config = dict(
    experts_per_token=1,
    d_shared_expert=0,
    moe_layers=[1, 2, 3, 4, 5, 6, 7, 8, 9, 10],
    router_score='softmax',
    normalize_top_k=False,
    balance_loss=0.00313,
    balance_bias=False,
    init_std_router=0.00923,
    norm='rmsnorm',
    optimizer='soap_variant',
    lr=0.00911,
    beta1=0.95,
    batch_tokens=65536,
    seq_len=1024,
    train_tokens=305800000,
)
Below are experts of layer 3 (counted from 0) of a mixture-of-experts language model. Rows are named router (the router's row for the expert) and show model dimensions 0-127. Each number is 500 + 25 x the weight over its row's rms, rounded and kept within 0 to 999. Numbers have three digits each.
After each expert's rows: "mostly gets" lists some tokens that are sent to it at least half of the time. This comes from a sample of Wikipedia text that the model never trained on.

# expert 4
router:516530476540516532524526505469530497468535521537488532472529483527528525532508526527529482530522531499498491530475541531472532477515517465479472487529524525494511525533528510523503524520474488545543521514471473519497486532526508527492525539473507503515507506488535534528500535522528494504466523467519516469474527481460521483479504497489461528478533531464478471481523469496539536475506
mostly gets: " these", " They", " These", " Two", " Williams", " Species"

# expert 0
router:510549490536513536503542528486529514478523484529488542482518483533518496531549515534532508525509565517502479524485486525496516497490519487467484483535541549495488532515510501498512484530469491497502494521474490559470476538536480519514533501506490500511483520512510535534519513518542530506488512464490490489495464489508493481511530484457489515492565518491502447456512505473543537491475
mostly gets: " Can", " Pet", " Par", " Bas", " Mel", " Mer"

# expert 22
router:496537465540492535516527529497520492495510500546505538484527502527500517526536519505539494532512538510494509510507517523460558485522513459458476478511526516481493513531537511513520511519496510531547520524460498507505498494522468505453510542481496482534523513509534529517484510510549481502490509469493485443472530455484502503499546510498455508509499505451472480476520474516526536462535
mostly gets: "–", "/", " Air", "′", " un", "_{"

# expert 10
router:520495495535534520514526521487542515500532534525519501447554469517535534530505508510507489528508534494498483520489519530488558491494534470449501514527527520484536494515507513518490484524498482551559566534491492525483486524518509507446510511471499531514497499477514540522484520519515478477466525470494487464491540483485501485476515508497490531516495504442469473498522479496513535507529
mostly gets: " s", " l", " b", " h", " r", " d"

# expert 1
router:516530476540516533524526505469530497467535521537489532472529483527528525532508526527528482530522531499498491530475541531472532477515517464479472487529524524494511525533528510524503524520474487546543521514471473519497486531526508527492525539473507503515507506488536534528500534522528494504465523467519516469474527481459521483479504497489461528478533531464478471482522469496539536475506
mostly gets: " col", " album", " films", " proble", " countries", " fem"

# expert 20
router:518515488538486497540510534512531509410524508493525535509552513518504511535496531520502479526510521505553498491525562533507519482521504475454520503529521524469533507520521521540520504517513479548508493548502488496521491497534449525477529513452496541513496507472500518522470539547511468516480480488502510459511493511498476507516487488473493506486523502491485473508529490489529524469528
mostly gets: " back", " end", " small", " show", " land", " south"

# expert 2
router:526505517521501508514523534486524514455518532507524512480553497543502545506512535527519493521502543488464486511487488508524520502494532458446506473544542543538517497512511494506568484519493481496493523517473503499508504535516472531463521517462519502521507495499486536544502499537516528482465502469509491465499506466491537493495529503481493500500506580491440480476475500491512506484468
mostly gets: "ic", "ac", " Don", " qual", " Ter", " Mic"

# expert 23
router:557561486506504529559478557480532505481528529494533510476495502542516487510533518534536509534532530483513511505526530521497495482493527448450491527558528539537510478528532500476479501510484458500519503510509523499500511491538464533496529523495491492473494513502506538521524527535512497530490506461505485451472499509503515467494521519496493499471516522500519481477535461476509512473484
mostly gets: " pro", " ar", " ex", " im", " author", " us"

# expert 19
router:514555497517506548510522530503529500451529503526503542504540501528527534525500556549522489521493508491523478527460533527482515484491514488496513506530540525503547514511531507486535482527466486520533531505436525517490483527516487515476534535490539475519485476506534523542491515509535514501464521488525494480513492494477487473468513473508473484503538554491484503493528475496504533464486
mostly gets: " Mar", " August", " January", " November", " May", " March"

# expert 3
router:516530476540516532524526505469531497468535521536489532472529483527528525532508526528529482530522531499498490530475541532472532477515517465479472487529525525494511525533528510523503524520474487545543521514471473519497486531526508527492526539473507503515507506488535534528500535522528494504465523467519516469474527481460521483479504497489461529478533530464478471482523469496539536475506
mostly gets: " Wal", " Go", " Add", " United", " Conservative", " national"

# expert 15
router:516530476541516533524526505469530497468535521537489532472529483527528525532508526527528482530522531499498491530475541532472532477515517465479472487529524525494511525533528510523503524520474488545543521514471473519497486532526508527492526539473507503515507506488536534528500534522528494504465523467519516469474527481460520483479504497489461529478533531464478471481523468496539536475506
mostly gets: " Stadium", " performan", " 1977", " 1987", " 1943", " Big"

# expert 17
router:528520485507476487503535511493537470502534510488509566501486479541536503520512532523534490557521523489526489532497525549498516471480556492495509470526516516495519496541498488530511513498502479514528514493483479481522489518564458491489500516489497536514465522483523521539456507526521501474456503489528483455485493518494522477435487513490466530488497494492474448509500485469536514456496
mostly gets: "ated", "ted", "ized", "ents", " used", "ified"

# expert 12
router:540530466546535541519523512470519479480522508528494511487525473517548504543503544505524491526509519480517496519482555538492548483507503483463493456527526517490500524516524521505504524541475487515553529522489500507513506519508521504494534536488486498501516479515538524531491534509505517496484534468521527472481517465461533494451496493463443522479520514477485484495513493513534557476493
mostly gets: ")", ",", "),", "}", "\",", "]"

# expert 8
router:505525467524516520506509496489510470483534514517521495472516459570555516506518515505522500532556511512534522562506548548503546493541511487468519501512518515496501495558512514512513518507454453532537524517465486500498512532518505485476510517487502518506533511526513519545500521514540480474497545487523522497455498502499492490500499490474474512521504552468490475488519478492520512447508
mostly gets: " of", " for", " with", " to", " from", " at"

# expert 21
router:507510504522518507519509497495527491471536507537491504472522495518554559546565513538530459517544524494497483514479536547501518493488526472471494517513517505480512520543512507499498521539486476501568497504470476535520491527513511512485514563491523513493487494499511524531473540523526512497482490470489520486483480480468518495482501471495453503479526534464496491450554472504507530486487
mostly gets: " |", "%;", "|---|---|---|---|---|---|", "|---|---|---|", " —;", ";"

# expert 6
router:485518473547503535514516539491557499494539514512511556488501472528514519501522567552523483527532495483514495495493530541460531463519521475484473533532534524487522507540514541513548483498485493503501504532489506506520477536514498496467522510483507503508440491507484536516497531518513511480442503479492492457483496529502524492465532505483481515467529507499486475476544494490506500456488
mostly gets: " com", "ign", "ison", " James", " design", "duction"

# expert 18
router:528502480498529516540493505497515496485507521540495491478497506519530515542543526555575479515515501522514503511482524547493505470521523455468477488526537527482501515523505519505523523511476497564599511508480506493493497494507495508509499565474509505528503510487527555533493523516527496496498519475496511486492500475486524497474515493498456499474518529488493503454537507481541529503498
mostly gets: "\n", " Preceded", "\n\n", " Succeeded", "=", "=="

# expert 9
router:516530476540516533524526505469530497468535521537489532472529483527528525531508526527528482530522531499498491530475541532472532477515517465479472487529524525494511525533528510524503524520474487545543521514471473519497486531526508527492525539473507503515507505488536534528500534522528494504465523467519516469474527481459520483479504497489461529478533530464478470482523469496539536475506
mostly gets: " Har", " Nor", " Sar", " Bo", " Jo", " Hy"

# expert 7
router:516530476540516533524526505469531497468535521537489532472529483527528525532508526527528482530522531499498491530475541531472532477515517465479472487528524525494511525533528510524503524520474487545543521514471473519497486532526508527492525539473507503515507506488535534528500535522528494504465523467519516469474527481459521483480504497489461529478533531464478471481523469496539536475506
mostly gets: " him", " Ass", " Tre", " prov", " Az", " To"

# expert 14
router:568517489517526506518490517479522467470525530510495522486523504520529525512504523517525460538501526499513501510500487512499531469507585482505476482528535511506504524510504497535501489547512477528505535516449476536501514490520447498488588524510488505471494500509504507521510517564496490492487528483512482492491526507495518489462494502491488478520500546507483471475521475511494509423517
mostly gets: "ina", "ia", "ma", "ane", "ville", " La"

# expert 16
router:496521499541509516509495498477531494484540553519508544505500525520505494512528517544513446522510513512526473540511519508468516493523507473506489478542546537489529524515482501505480492497463489505501540525473474536495521513562506524442561512459527508519495511468516519524486515549530537517473537443483512463452536496466482503484488497525493480502506496486502481474517479494506533500500
mostly gets: " Rob", " Kh", "š", "č", "gh", "ñ"

# expert 5
router:518519506545519529544534512479545473486524489523513517471542501521530543522495518525515493538514530492500497522475526530487546475526514465479472478529522517504533525519521505541501519492498496536540518500464491521500501537529512528491515544469519496480528505476516534516513518526555507521442512476523505471454515483477503456472517512497437504513504528461499480474492492505536526483495
mostly gets: "S", "C", "P", "N", "W", "M"

# expert 13
router:516530476540516533524526505470530498468535521537489532472529483527528525532508526527528482530522531499498491530475541532472532477515517465479472487529524525494511525533528510523503524520474487545543521514471473519497486532526508527492525539473507503515507506488535534528500534522528494504465523467519516469474527481460521483480504497489461528478533531464477471481523469496539535475506
mostly gets: " due", " cons", " 12", " Coordinates", " polic", " ide"

# expert 11
router:516530476541516533524526505469530497468534521537489532472529483527527525532508526528529482530522531499498490530475541532472532477515517465479472487529524525494511525533528510524503524520475488546543521514471473519497486532526508527492525539473507504515507506488536534528500534522528494504466523467519516469474527481459520483480504497489461529478533531464478471482522469496539536475506
mostly gets: " became", " $", " comp", " ISBN", " ±%", " But"